Below are experts of layer 3 (counted from 0) of a mixture-of-experts language model. Rows are named router (the router's row for the expert), gate (a neuron's input weights, with its number), up (a neuron's input weights, with its number) and show model dimensions 0-63. Each number is 50 + 12 x the weight over its row's rms, rounded and kept within 0 to 99.
After each expert's rows: "mostly gets" lists some tokens that are sent to it at least half of the time. This comes from a sample of Wikipedia text that the model never trained on.

# expert 20
router:52 62 76 53 27 70 53 43 49 66 47 54 56 50 60 58 54 37 46 72 22 63 29 41 46 48 64 53 53 56 37 70 41 40 66 30 55 52 53 56 30 39 57 33 28 50 45 65 32 53 63 65 68 49 64 47 61 52 77 42 54 40 55 55
gate0:61 31 40 52 55 63 62 59 86 68 54 31 69 47 31 48 51 46 50 52 44 45 50 46 54 51 47 50 52 48 56 48 61 38 63 39 60 45 60 50 42 41 60 16 46 66 53 47 55 66 62 53 48 55 72 43 70 35 63 59 70 41 55 50
up0:43 43 33 52 44 46 39 72 44 65 47 45 42 53 76 64 58 65 53 21 57 50 47 52 50 40 45 42 26 36 75 55 43 62 36 53 47 36 47 51 43 49 51 58 49 53 48 75 42 50 41 49 27 59 35 46 51 52 53 33 49 54 32 72
gate1:65 66 43 57 38 73 59 49 43 55 69 74 61 55 56 41 47 62 70 54 55 75 40 28 48 44 52 35 68 73 47 52 38 65 42 56 61 70 47 47 45 71 45 47 46 43 35 40 60 43 42 54 63 60 51 43 38 68 62 44 57 42 70 48
up1:64 43 51 43 22 59 71 33 59 48 42 57 65 52 54 34 44 81 49 48 45 45 42 72 52 35 51 45 55 54 26 74 25 49 54 70 38 56 51 53 61 58 52 48 43 38 40 50 31 61 49 43 58 62 56 54 57 55 72 43 69 50 48 48
mostly gets: " dec", " ob", " Democratic", " Votes", " government", " pres"

# expert 4
router:35 50 48 55 24 38 49 32 53 70 45 67 68 50 48 39 53 52 74 44 28 78 46 36 50 35 55 35 52 30 71 39 74 47 52 51 48 43 45 60 31 51 66 50 46 44 63 42 15 43 43 57 50 61 31 43 33 70 47 39 45 55 56 41
gate0:52 51 33 52 57 47 65 56 51 56 38 72 48 25 49 38 42 39 60 25 36 54 61 54 48 58 50 38 38 23 41 43 42 52 28 54 30 39 44 47 58 79 52 42 44 25 47 51 61 33 41 65 42 50 48 38 39 60 50 63 40 65 60 48
up0:46 61 52 48 45 55 39 46 43 63 47 59 54 48 54 59 12 56 51 25 55 41 63 46 60 78 53 39 60 56 38 25 51 44 25 52 59 62 39 60 58 59 80 41 52 49 64 42 63 36 41 49 56 53 44 54 47 67 32 47 47 66 53 49
gate1:38 42 54 46 48 57 44 52 36 34 25 51 48 65 37 55 33 52 53 34 46 46 49 44 41 39 49 40 69 52 50 64 48 64 58 54 25 54 48 38 48 46 37 54 57 62 55 62 33 63 33 40 52 42 34 34 67 58 45 40 53 55 38 44
up1:44 56 66 47 53 61 24 53 37 39 60 73 57 62 49 49 57 59 40 54 48 53 60 62 65 60 55 31 53 43 67 28 64 40 55 26 50 52 58 47 53 70 68 22 48 49 53 32 25 68 55 46 57 49 52 43 56 52 66 59 44 49 45 55
mostly gets: " struct", " near", " cult", " should", " Vol", " clos"

# expert 10
router:44 23 60 53 47 26 72 25 49 49 47 48 65 53 32 35 39 43 39 72 53 48 30 27 58 47 60 56 43 65 24 46 42 31 73 48 58 74 46 54 35 29 65 46 32 50 26 48 61 22 69 54 53 53 53 59 58 45 57 45 56 72 42 57
gate0:54 56 56 35 51 75 71 54 40 57 61 45 41 52 41 58 34 40 42 34 57 49 54 54 56 52 57 52 42 37 56 42 59 57 33 54 25 35 45 41 56 58 64 23 65 38 47 51 50 48 59 16 50 44 59 49 51 30 53 51 50 54 54 45
up0:65 54 68 33 55 55 48 71 47 37 53 32 63 72 49 31 58 52 42 37 50 59 46 75 48 57 65 53 52 28 83 41 44 54 53 40 60 39 59 73 55 36 57 48 59 44 58 39 43 33 47 57 67 33 45 61 54 55 65 70 50 34 73 41
gate1:56 49 29 80 47 35 58 44 51 57 16 69 43 48 42 33 45 44 30 48 38 28 56 63 33 57 52 43 65 59 52 47 49 51 63 43 49 55 48 52 30 57 58 51 57 49 62 63 58 49 48 44 46 68 75 57 64 52 29 60 37 64 45 61
up1:69 65 47 48 42 53 52 54 49 51 48 37 60 44 59 61 52 37 47 53 48 49 49 59 38 53 73 82 65 30 62 57 41 56 70 62 73 70 50 51 40 52 41 39 49 39 50 66 53 73 47 65 69 57 68 64 30 49 38 36 66 36 37 64
mostly gets: " Ab", " Wal", "St", " Sen", " Squ", " Pak"

# expert 16
router:41 41 53 45 65 45 37 54 34 64 77 57 42 34 70 58 67 49 42 60 50 59 49 69 60 69 47 37 51 42 48 33 55 41 29 65 68 56 57 34 71 70 55 55 72 57 36 42 46 61 35 64 63 47 46 37 47 60 66 66 43 69 42 68
gate0:43 55 38 62 60 16 68 61 72 43 53 48 46 56 50 34 42 61 56 17 46 25 40 77 35 44 60 62 39 48 57 63 34 58 45 31 41 57 57 48 32 36 70 69 40 63 54 36 49 41 55 23 56 43 66 53 35 33 44 67 38 56 38 58
up0:48 46 50 41 64 67 43 35 40 46 48 61 59 43 65 47 66 47 46 69 42 81 69 45 55 54 63 29 60 56 54 53 31 24 47 74 61 53 66 52 49 53 34 44 53 55 46 67 67 69 50 40 49 33 23 49 53 63 91 35 41 51 64 61
gate1:74 61 45 69 30 53 37 42 42 40 58 48 58 40 59 39 38 51 69 69 24 60 53 75 48 37 66 28 47 77 46 43 50 45 44 54 72 64 48 54 66 52 56 35 52 54 40 38 34 62 52 61 48 56 39 55 52 50 49 52 57 52 57 39
up1:12 40 44 51 51 46 61 54 57 49 52 37 49 41 25 47 56 44 54 38 65 36 42 47 55 47 36 71 72 46 76 56 48 56 22 58 47 32 47 54 50 38 53 48 46 65 66 41 47 27 58 40 65 37 60 39 48 35 52 48 45 54 49 53
mostly gets: " engine", " debut", " iss", " came", " take", " worked"

# expert 15
router:42 42 20 53 42 55 46 78 19 65 46 47 53 31 35 40 60 57 65 45 36 70 65 52 63 39 32 45 52 53 56 65 47 62 54 53 49 66 35 38 40 66 50 42 50 51 45 47 67 40 42 49 48 50 52 47 56 55 51 40 46 73 79 36
gate0:56 28 65 34 42 29 42 58 67 44 64 73 49 33 78 49 51 21 79 63 30 54 52 68 54 52 49 38 46 47 47 36 51 53 66 41 74 46 32 50 51 69 63 54 55 47 39 63 36 36 44 64 58 47 40 64 56 42 25 74 44 67 73 64
up0:65 59 61 46 37 50 39 45 52 28 53 47 54 68 56 62 54 35 67 44 49 59 44 44 62 52 55 53 39 55 48 50 60 40 75 53 73 34 44 67 41 57 28 38 54 32 58 49 37 49 45 35 19 27 55 52 48 35 33 60 68 55 54 62
gate1:42 51 59 59 45 49 57 48 42 57 51 52 48 34 70 55 59 35 37 60 56 56 47 38 77 42 58 73 43 68 65 43 49 52 53 52 55 35 41 43 57 43 43 46 53 58 17 55 55 29 48 60 69 46 58 44 65 55 72 18 42 50 43 58
up1:57 43 46 62 61 47 27 61 53 45 41 52 45 48 80 50 56 49 57 45 37 33 38 57 46 66 51 51 30 28 67 52 61 59 42 36 40 49 67 29 65 66 42 79 39 49 51 48 33 84 27 52 41 63 39 55 46 30 32 52 67 36 45 66
mostly gets: " Kh", "°N", " trans", "-l", " about", "Th"

# expert 5
router:36 44 31 50 23 41 58 49 50 64 36 46 66 41 56 33 61 65 53 48 45 64 48 39 62 46 39 60 44 42 52 44 78 45 42 43 47 64 44 53 29 61 55 56 39 37 56 32 45 60 48 53 46 58 53 53 61 51 68 34 30 46 63 30
gate0:56 52 53 40 47 39 34 48 51 55 65 45 64 51 61 36 31 24 47 67 43 51 52 61 65 44 43 48 46 39 66 54 49 68 54 51 63 60 53 53 62 35 36 32 49 39 28 48 52 39 43 64 51 68 34 47 35 49 47 25 41 58 45 41
up0:50 38 46 56 57 66 48 61 54 50 78 48 55 49 58 32 69 43 40 58 44 49 32 39 52 48 51 61 44 65 59 59 47 35 15 56 43 48 70 52 51 63 50 41 36 40 39 30 51 58 44 27 35 51 35 51 41 47 57 55 59 47 48 53
gate1:23 59 45 37 36 39 33 83 40 26 53 37 55 54 55 54 38 53 87 56 57 37 64 71 19 65 27 39 39 62 53 41 46 40 47 40 59 54 61 30 53 51 37 67 71 52 28 35 47 62 54 59 55 32 57 61 55 46 47 42 68 64 55 71
up1:48 51 38 60 68 75 37 49 48 52 53 63 58 69 55 49 49 52 48 43 38 46 35 21 45 52 58 62 68 40 54 51 48 39 39 64 45 61 46 62 37 38 42 51 26 58 44 35 34 43 42 48 57 41 55 46 36 52 73 45 66 21 52 46
mostly gets: " d", " 27", " El", " 1997", "-C", " would"

# expert 19
router:66 41 41 46 41 56 41 53 51 62 43 20 61 39 58 50 48 59 39 55 25 49 33 39 42 69 61 56 59 48 42 59 79 59 45 31 55 54 39 65 37 65 65 41 35 35 55 32 45 52 50 57 62 76 70 56 63 52 51 40 58 33 46 57
gate0:40 58 72 58 46 57 57 55 51 67 77 34 43 61 62 50 49 72 55 63 64 37 28 54 46 44 42 51 59 53 44 53 61 51 33 38 31 22 39 57 49 46 08 27 52 66 44 39 53 39 62 36 61 58 68 39 58 39 54 55 52 31 54 51
up0:61 46 30 45 49 51 36 34 34 46 54 72 60 44 71 32 38 54 52 53 41 38 52 40 55 55 66 38 36 52 39 51 37 54 36 67 55 50 48 41 66 69 55 41 57 49 13 51 72 22 53 52 59 62 25 46 51 39 49 61 37 42 40 49
gate1:42 65 51 63 59 44 46 52 79 51 54 67 28 45 31 52 57 52 37 29 63 24 60 40 61 65 38 55 50 48 58 60 47 49 43 26 55 47 76 53 38 56 28 53 52 68 58 37 60 71 44 53 54 59 44 50 53 57 57 29 48 65 29 24
up1:54 36 50 60 54 52 30 43 28 60 62 56 64 64 65 59 46 46 30 58 45 49 51 52 65 40 69 44 32 60 38 43 51 57 52 39 43 47 56 40 65 47 50 66 56 49 41 61 45 51 51 66 44 35 58 61 62 36 60 61 43 69 42 59
mostly gets: " also==", "|---|---|---|---", " exp", " Preceded", " (age", " %"

# expert 14
router:27 37 32 54 49 62 63 50 48 55 51 67 43 42 42 31 61 69 49 18 50 64 58 47 64 46 39 58 43 56 45 57 73 34 33 55 47 31 54 54 40 78 58 53 42 39 49 16 53 67 57 46 30 47 44 51 60 39 37 46 50 49 61 30
gate0:41 66 44 37 58 43 45 64 51 64 57 47 52 45 46 48 28 36 28 49 32 57 50 66 45 57 34 53 59 46 72 62 23 51 56 54 58 69 63 48 51 30 46 46 54 74 55 44 43 65 27 66 40 54 52 52 52 41 60 55 65 52 54 46
up0:54 43 38 72 59 43 62 36 68 36 49 23 38 50 38 58 48 40 58 62 43 34 62 40 65 64 51 53 28 21 47 56 46 38 68 54 58 54 33 59 69 54 39 49 50 36 34 61 59 57 50 65 51 49 48 56 39 47 26 41 35 59 57 59
gate1:44 44 50 38 57 35 71 73 71 34 53 49 49 43 57 53 41 44 38 38 54 61 47 59 42 53 37 49 52 51 62 52 49 39 59 64 23 42 57 11 48 45 57 45 37 30 21 38 51 35 42 48 63 47 45 30 44 55 57 55 60 64 62 43
up1:36 38 33 45 55 29 69 72 68 44 54 55 56 43 59 50 43 43 38 41 63 70 52 58 54 52 43 45 38 54 74 33 42 28 59 53 26 39 63 25 48 47 54 49 42 35 13 27 50 39 55 41 53 38 55 34 48 55 49 44 53 72 61 45
mostly gets: " were", " are", " was", " is", " been", " died"

# expert 12
router:33 39 59 44 58 50 51 35 45 69 47 61 63 61 55 41 50 58 53 58 25 44 53 42 77 45 46 50 30 53 57 36 71 62 36 64 57 50 32 40 31 58 61 47 35 31 71 39 66 57 46 36 40 54 43 53 44 62 56 41 41 36 61 48
gate0:44 44 49 49 41 52 56 38 51 73 39 38 47 57 67 68 52 53 66 68 43 46 58 20 35 54 42 64 53 34 65 65 59 38 50 54 69 40 44 38 51 66 54 46 46 47 22 35 41 52 53 41 58 68 51 59 54 54 67 41 63 38 51 41
up0:47 48 49 38 60 53 75 46 61 64 43 44 44 62 60 50 48 33 48 69 47 64 58 34 33 70 46 55 43 26 48 68 44 41 51 74 61 55 44 47 48 72 52 31 58 44 28 36 33 58 58 48 61 65 52 47 63 57 45 50 53 46 54 54
gate1:63 54 44 50 54 48 62 52 68 58 31 59 40 61 33 41 32 41 49 51 40 36 48 42 68 49 34 22 48 39 34 58 65 53 60 55 54 34 48 44 53 45 45 40 62 41 22 46 51 30 64 79 38 56 65 45 56 45 57 51 45 55 35 55
up1:72 44 41 52 53 54 46 52 36 36 46 73 60 66 33 63 54 36 44 56 46 68 39 67 34 50 48 67 52 67 50 41 15 64 50 46 48 55 49 14 60 54 42 63 46 61 47 25 52 67 60 32 42 53 56 36 60 63 54 58 56 65 58 51
mostly gets: " s", "\n", " econom", " L", " cons", "a."

# expert 0
router:42 54 40 58 41 48 55 55 60 42 19 66 57 32 48 52 36 43 39 45 45 39 85 47 59 28 64 49 55 78 49 50 55 47 68 55 44 51 51 54 34 42 47 48 58 37 54 58 74 40 49 74 65 31 57 50 69 31 41 39 57 44 55 39
gate0:20 70 25 58 46 47 41 45 31 51 52 55 08 37 37 53 40 62 74 50 35 43 45 60 61 53 70 64 56 49 55 50 36 35 68 49 59 46 54 34 65 67 77 35 67 52 55 79 64 66 56 34 40 50 33 71 42 45 37 50 42 55 41 55
up0:39 25 50 50 47 45 28 58 48 66 77 66 61 47 62 63 36 48 44 48 58 51 61 40 60 58 56 41 43 36 56 41 40 56 45 39 54 48 49 29 52 48 56 42 55 34 70 43 71 61 26 71 31 53 58 58 34 57 36 34 64 51 47 73
gate1:68 43 47 44 46 44 72 45 57 42 72 41 40 40 42 46 59 49 41 43 53 39 43 23 62 60 62 45 50 37 50 46 48 61 26 51 58 27 50 58 55 48 45 50 55 48 38 50 35 54 28 42 49 51 31 49 31 48 49 42 44 54 58 71
up1:31 55 43 46 59 43 36 53 57 72 41 45 48 53 57 55 46 55 74 58 69 68 47 54 53 43 39 57 66 44 57 74 48 50 36 31 34 52 50 55 50 60 71 47 47 49 40 42 50 51 61 49 47 69 64 65 55 67 38 45 59 74 52 24
mostly gets: " as", " by", " than", " between", " with", " As"

# expert 11
router:49 52 49 57 30 28 45 40 43 64 62 54 52 60 41 42 54 69 49 54 46 51 45 43 59 41 39 54 40 50 66 35 71 68 52 36 40 71 39 61 41 58 47 57 39 43 64 60 53 65 48 53 64 46 48 57 35 51 31 22 28 48 60 20
gate0:70 46 64 57 39 62 42 57 44 54 35 49 28 43 57 39 45 49 65 31 48 47 63 51 52 57 41 39 61 54 32 30 41 56 54 35 47 35 72 42 78 70 37 50 88 51 64 52 51 46 68 39 19 56 62 62 54 57 45 49 63 49 41 39
up0:59 54 34 38 36 47 51 50 51 56 49 59 44 65 47 59 51 59 57 56 52 79 61 55 37 31 61 30 58 31 28 50 63 35 52 57 47 51 50 44 62 58 50 61 43 59 37 54 48 36 48 56 37 53 66 50 61 43 74 66 38 36 61 54
gate1:30 49 48 58 35 24 39 63 50 52 52 48 56 47 27 28 46 64 34 48 43 27 72 69 39 40 45 42 32 63 45 74 61 35 55 46 48 39 45 53 58 35 32 62 51 66 48 66 68 46 17 53 57 41 49 26 48 56 71 57 45 38 45 54
up1:46 47 68 54 58 29 50 56 49 42 50 33 43 53 63 60 32 48 53 38 53 46 32 39 54 39 57 46 35 49 58 58 46 44 37 42 65 68 69 32 41 46 43 72 45 76 58 65 50 44 17 40 60 57 47 36 60 47 48 59 45 46 57 60
mostly gets: " Bar", " Mor", " mid", " episode", " k", " Lu"

# expert 3
router:58 57 43 58 73 56 64 37 37 38 43 67 17 51 41 38 49 52 66 43 66 39 45 30 57 65 52 41 53 40 32 58 43 68 39 68 38 48 29 53 69 68 47 47 50 42 40 57 54 53 71 48 64 61 31 42 39 55 31 47 47 47 38 49
gate0:48 39 50 53 52 40 69 68 45 69 42 58 45 65 54 61 74 40 54 60 63 48 44 76 45 66 71 62 51 51 35 45 60 47 23 69 39 32 54 41 48 35 41 55 39 43 52 35 48 57 49 57 31 69 44 36 40 50 50 59 47 68 37 41
up0:46 43 60 36 60 52 48 77 44 84 64 55 43 43 45 51 65 60 54 65 68 69 34 51 44 65 48 69 45 37 55 55 32 63 41 63 66 62 64 50 68 42 46 33 67 31 54 47 55 46 46 67 63 41 68 48 49 35 63 53 37 64 57 46
gate1:61 62 48 38 60 52 60 42 48 45 42 53 48 27 45 39 42 62 79 62 65 58 48 58 37 48 32 62 54 66 45 51 41 56 47 50 61 59 48 50 69 42 75 31 50 65 42 48 70 53 35 62 57 51 58 31 66 63 45 40 48 59 55 48
up1:43 47 59 49 56 68 52 66 48 30 39 37 46 30 66 25 42 45 57 47 36 54 60 32 21 62 51 62 70 54 31 62 46 49 54 79 52 60 60 48 48 51 46 47 52 30 66 46 62 54 50 42 52 46 50 33 61 41 51 59 38 52 42 62
mostly gets: " species", " south", " right", " match", " country", " show"

# expert 30
router:34 48 39 43 48 72 49 46 57 74 54 51 47 50 50 49 55 61 44 30 48 73 46 26 71 31 36 49 32 53 42 81 44 60 36 37 37 32 44 33 46 51 64 53 36 35 49 47 71 52 55 29 39 57 43 48 67 39 51 71 53 70 64 50
gate0:45 44 61 67 70 48 77 37 56 56 47 44 46 56 39 51 33 50 65 45 61 44 77 41 51 44 53 58 46 44 65 46 44 48 55 42 47 25 68 24 67 69 48 65 60 45 50 37 62 54 76 53 42 54 22 40 32 55 51 60 45 63 25 36
up0:55 50 76 32 51 63 49 50 55 27 51 43 45 55 58 19 45 58 72 58 54 47 50 08 66 55 42 43 33 59 44 53 53 69 48 36 57 42 43 59 57 61 66 50 60 62 49 54 77 30 55 33 33 48 47 50 65 45 61 37 59 43 43 45
gate1:43 66 46 43 56 66 22 56 47 80 46 53 49 41 53 55 56 43 38 53 50 57 47 35 57 45 38 51 40 67 46 62 47 55 20 57 46 38 63 31 32 45 46 28 44 46 37 49 51 76 44 39 63 55 57 40 35 81 49 53 33 47 47 38
up1:58 44 48 50 56 53 63 37 43 37 44 57 58 42 55 65 56 49 35 53 59 70 59 76 44 58 64 55 48 47 41 60 66 35 52 59 66 63 48 58 57 50 47 54 58 45 64 62 63 40 59 57 52 46 77 50 47 42 64 60 50 56 49 77
mostly gets: " Army", " \"S", "|---|---|---|---|", "|---|---|---|---|---|---|", " continued", " must"

# expert 1
router:61 73 53 64 62 66 40 43 41 39 54 56 23 57 37 46 63 60 59 50 64 39 45 49 43 56 39 52 82 62 33 57 48 53 31 49 56 50 36 54 65 60 27 43 51 67 54 66 58 56 68 38 43 56 64 49 51 55 31 55 59 29 44 50
gate0:43 75 55 68 55 56 36 51 66 56 38 62 39 39 27 49 58 31 49 49 58 51 43 39 72 44 41 37 67 41 29 34 43 45 62 55 56 48 31 42 60 38 36 36 54 62 59 59 62 57 49 46 27 47 54 53 53 52 34 41 64 54 32 51
up0:36 48 45 43 48 68 45 47 67 52 38 39 32 66 26 51 55 45 47 35 49 47 73 60 59 45 41 28 59 38 31 42 63 37 28 44 57 41 51 52 64 47 55 48 61 53 47 40 51 45 40 50 30 74 65 58 60 61 23 37 64 50 29 52
gate1:56 48 58 48 44 48 64 47 53 58 51 53 30 72 41 16 43 43 41 43 70 38 59 30 65 28 37 50 61 46 37 41 55 54 47 62 40 53 46 50 42 63 24 42 41 43 50 41 47 58 37 46 12 43 44 43 41 48 49 66 37 29 54 37
up1:56 65 59 55 47 53 55 53 42 65 64 55 71 63 65 51 45 56 35 58 54 32 37 78 76 25 56 60 56 52 27 53 52 61 45 72 55 57 61 23 39 53 50 57 49 61 59 61 39 54 32 49 53 63 58 33 55 62 39 51 44 63 30 48
mostly gets: " loc", " located", " km^{2}", " north", " mi)", " Coordinates:"

# expert 27
router:53 49 43 54 62 47 37 39 53 48 64 39 63 54 54 55 60 50 40 71 50 74 50 78 34 36 44 63 45 55 60 66 45 46 64 56 57 75 48 46 55 64 48 56 48 54 58 49 43 42 53 61 50 59 57 45 62 55 48 50 53 41 52 47
gate0:54 53 64 58 49 52 46 67 44 76 71 47 41 51 50 45 57 50 43 51 41 41 49 66 58 53 57 32 50 50 58 45 42 46 48 59 49 55 79 42 61 69 28 66 48 50 79 37 47 65 37 34 40 56 48 36 67 35 64 56 40 47 33 38
up0:68 52 51 64 43 51 37 45 67 52 51 65 35 64 42 61 46 64 48 66 36 48 62 77 34 54 45 50 24 31 56 64 67 58 35 52 48 32 55 53 29 44 52 35 44 41 61 48 45 46 51 50 41 73 15 50 40 29 29 73 40 33 57 49
gate1:52 61 70 49 46 38 60 53 59 23 40 53 57 47 58 37 44 55 40 45 66 46 50 39 43 54 48 47 49 42 62 35 30 58 65 56 59 59 68 50 43 57 58 38 53 45 35 66 52 29 54 64 41 64 57 53 33 61 59 62 62 52 57 40
up1:34 44 61 67 39 46 62 46 53 70 47 20 35 35 49 55 69 62 62 36 39 71 64 48 52 50 50 50 58 77 68 51 52 44 69 62 40 47 28 65 28 46 33 56 26 38 44 59 54 44 26 50 43 27 57 35 60 47 42 51 51 53 69 61
mostly gets: " imp", " expl", " Tom", " appro", " mov", " McC"

# expert 28
router:47 55 53 65 38 47 40 41 31 43 59 49 61 35 50 58 54 60 38 62 43 48 25 72 54 61 59 48 40 49 54 46 44 57 54 60 71 58 44 40 59 68 61 33 45 39 42 43 47 56 57 70 60 61 46 26 42 46 53 58 65 49 65 44
gate0:22 65 43 59 51 69 49 62 56 35 52 50 52 55 55 44 50 46 37 28 38 46 56 64 69 40 63 61 66 53 43 56 28 62 50 64 63 47 40 67 46 59 49 60 71 39 48 36 65 52 15 40 30 26 52 52 63 48 46 41 64 45 83 30
up0:50 57 64 84 43 55 39 52 56 49 69 50 51 41 40 25 63 70 47 54 60 63 70 50 60 52 45 32 52 45 42 54 40 44 59 59 61 51 33 42 75 60 37 56 66 42 38 51 66 50 52 46 32 30 75 42 69 43 36 52 68 59 52 37
gate1:41 38 60 57 40 53 56 64 46 46 39 25 46 35 45 43 61 25 52 48 75 37 35 64 71 55 68 53 77 54 65 55 47 51 53 58 43 58 49 58 45 40 50 36 51 63 44 55 47 48 69 59 64 38 61 41 54 53 32 59 62 52 49 55
up1:47 55 61 31 17 65 55 42 62 59 28 13 36 59 42 39 32 43 66 44 56 35 81 47 65 24 64 49 62 44 47 63 52 48 73 54 59 44 50 56 39 49 56 62 55 49 52 34 53 60 48 61 47 51 59 46 46 46 38 51 39 53 40 41
mostly gets: " leg", " ext", " mon", " this", " elect", " attack"

# expert 24
router:28 57 43 27 62 63 61 58 69 46 14 35 58 53 52 33 31 44 66 50 43 44 60 43 62 44 42 59 42 51 59 62 56 57 63 49 37 54 44 40 53 20 55 42 45 62 63 71 69 33 47 28 67 68 50 63 39 44 25 64 49 38 63 45
gate0:36 49 55 42 57 48 59 24 56 44 51 52 57 44 40 42 52 51 57 54 47 67 60 32 48 51 30 47 51 54 53 54 36 23 52 42 44 51 42 46 45 43 24 48 60 74 63 52 44 71 55 40 37 55 28 70 43 34 37 55 46 51 58 60
up0:40 53 50 54 35 52 56 77 52 69 50 59 43 47 68 51 44 54 50 44 42 35 53 48 32 52 71 41 53 59 45 57 53 74 49 37 61 43 66 34 45 52 69 42 55 19 54 47 59 61 45 49 54 61 73 51 62 50 60 29 55 58 52 24
gate1:66 50 56 62 51 34 68 84 66 39 45 19 45 49 41 44 57 48 62 38 51 46 65 60 64 37 46 55 63 50 51 33 56 44 59 59 45 64 40 24 41 35 37 67 50 60 55 40 28 19 30 58 48 57 66 50 35 41 62 47 50 52 54 54
up1:40 37 27 38 50 60 37 49 42 65 60 39 59 57 64 58 45 45 34 48 40 33 37 31 53 51 52 41 42 35 49 35 51 48 51 29 33 44 58 59 56 48 57 63 53 48 34 31 63 66 61 20 43 55 32 43 72 51 58 45 65 66 53 48
mostly gets: "\\", " Gl", " ESP", " Ge", "_{", " Col"

# expert 21
router:46 40 42 67 41 39 43 48 32 50 84 48 58 48 39 49 63 64 50 60 62 66 58 58 55 38 23 45 45 52 49 25 62 42 61 60 49 42 22 60 62 49 46 45 56 56 51 49 48 48 61 51 43 33 59 46 63 43 62 58 53 59 68 48
gate0:38 41 30 53 57 39 60 42 57 42 46 44 51 42 57 31 57 32 44 46 58 36 54 39 51 52 49 46 52 38 75 75 55 37 47 52 57 38 36 46 40 40 54 74 52 42 44 56 55 39 73 57 58 57 54 67 40 27 31 58 45 64 64 66
up0:53 39 58 53 46 45 54 40 49 66 39 84 44 64 51 41 34 60 39 40 53 66 41 61 47 43 76 54 81 23 52 44 66 56 57 69 45 47 41 40 53 68 65 30 43 44 38 63 55 58 85 52 40 43 71 50 29 41 44 48 51 39 65 55
gate1:57 59 38 36 46 46 48 38 35 48 44 50 39 53 50 42 51 45 49 29 55 63 51 48 48 48 44 45 72 59 63 54 41 45 70 47 70 37 29 64 67 33 61 23 30 65 29 55 50 16 73 44 53 35 51 62 54 42 37 42 52 56 44 38
up1:44 51 59 50 44 62 61 55 48 41 49 38 41 47 59 44 41 49 51 40 42 43 67 40 75 51 55 43 33 79 43 35 45 45 58 27 55 36 62 60 47 66 48 38 64 42 59 46 44 45 50 59 39 46 71 46 54 61 32 48 25 58 63 40
mostly gets: " Nor", " Ma", " Ke", " mi", " Ram", " Je"

# expert 23
router:39 57 33 48 67 56 48 45 53 50 67 55 50 38 56 76 48 41 50 48 52 70 45 41 38 72 34 50 61 49 46 67 51 54 27 50 50 53 64 64 73 75 58 37 45 56 55 38 39 58 46 35 24 60 40 28 57 68 52 44 56 60 34 65
gate0:42 57 43 26 80 51 83 52 45 55 28 43 61 51 57 52 37 50 58 39 47 40 37 48 57 61 28 55 43 38 50 17 35 41 48 57 46 50 51 42 58 44 32 31 34 74 46 72 51 56 51 53 52 15 56 41 43 53 55 72 44 58 37 58
up0:45 41 46 58 49 32 58 70 44 55 64 27 37 56 35 51 48 53 46 73 61 46 44 45 56 53 49 36 73 27 46 53 58 59 47 73 67 55 36 61 50 52 29 55 54 42 60 58 50 51 49 54 40 60 50 61 71 38 56 55 66 35 73 61
gate1:70 61 28 40 44 65 43 56 49 56 38 48 40 64 37 70 58 47 66 56 32 43 49 57 76 51 40 35 51 42 53 46 46 64 36 56 48 36 40 49 53 60 51 44 41 45 35 49 54 65 50 30 44 55 36 68 24 56 68 53 61 73 65 39
up1:72 80 50 48 74 33 64 41 49 44 37 42 51 49 42 70 50 62 41 49 60 53 43 44 45 60 53 40 47 62 41 66 52 53 53 49 49 42 39 77 51 47 59 55 52 62 48 61 51 62 49 67 47 36 52 44 41 54 47 44 54 41 52 49
mostly gets: " located", " place", " medal", " style", " footballer", " health"

# expert 31
router:65 42 66 42 57 65 36 34 34 26 62 46 60 64 63 22 53 53 29 65 52 55 43 53 61 38 59 64 33 54 57 48 63 38 64 49 59 36 41 51 43 23 41 56 45 72 52 48 64 60 59 35 63 40 42 54 54 51 48 63 57 45 55 62
gate0:48 47 62 54 52 61 16 51 42 36 49 42 45 28 44 49 40 36 59 55 33 52 37 36 48 45 25 61 47 65 54 38 58 45 49 37 68 46 32 48 36 54 36 36 71 61 28 48 36 64 50 41 49 42 25 36 28 37 57 43 48 47 22 61
up0:44 42 41 54 55 46 65 62 15 52 59 49 39 56 80 37 45 58 45 74 63 49 63 66 68 40 37 57 33 55 47 49 63 60 42 42 49 43 45 47 54 40 54 48 28 44 46 48 53 32 45 63 56 56 55 53 68 61 61 29 53 57 47 70
gate1:81 42 54 39 43 83 34 47 50 53 64 50 46 65 51 61 61 52 56 64 32 55 28 64 57 57 48 56 52 41 63 42 40 40 52 20 62 53 63 57 55 41 56 60 44 43 39 47 41 75 59 25 55 41 36 50 51 26 52 48 57 53 53 52
up1:40 60 66 56 50 29 57 39 48 52 31 55 52 44 50 55 26 46 63 38 69 17 59 56 35 64 63 44 47 57 42 45 75 46 44 53 44 65 62 59 43 48 58 37 51 55 65 61 68 46 57 75 67 53 65 45 39 66 47 45 54 39 39 54
mostly gets: " X", " Mc", " Que", " Val", " Min", "X"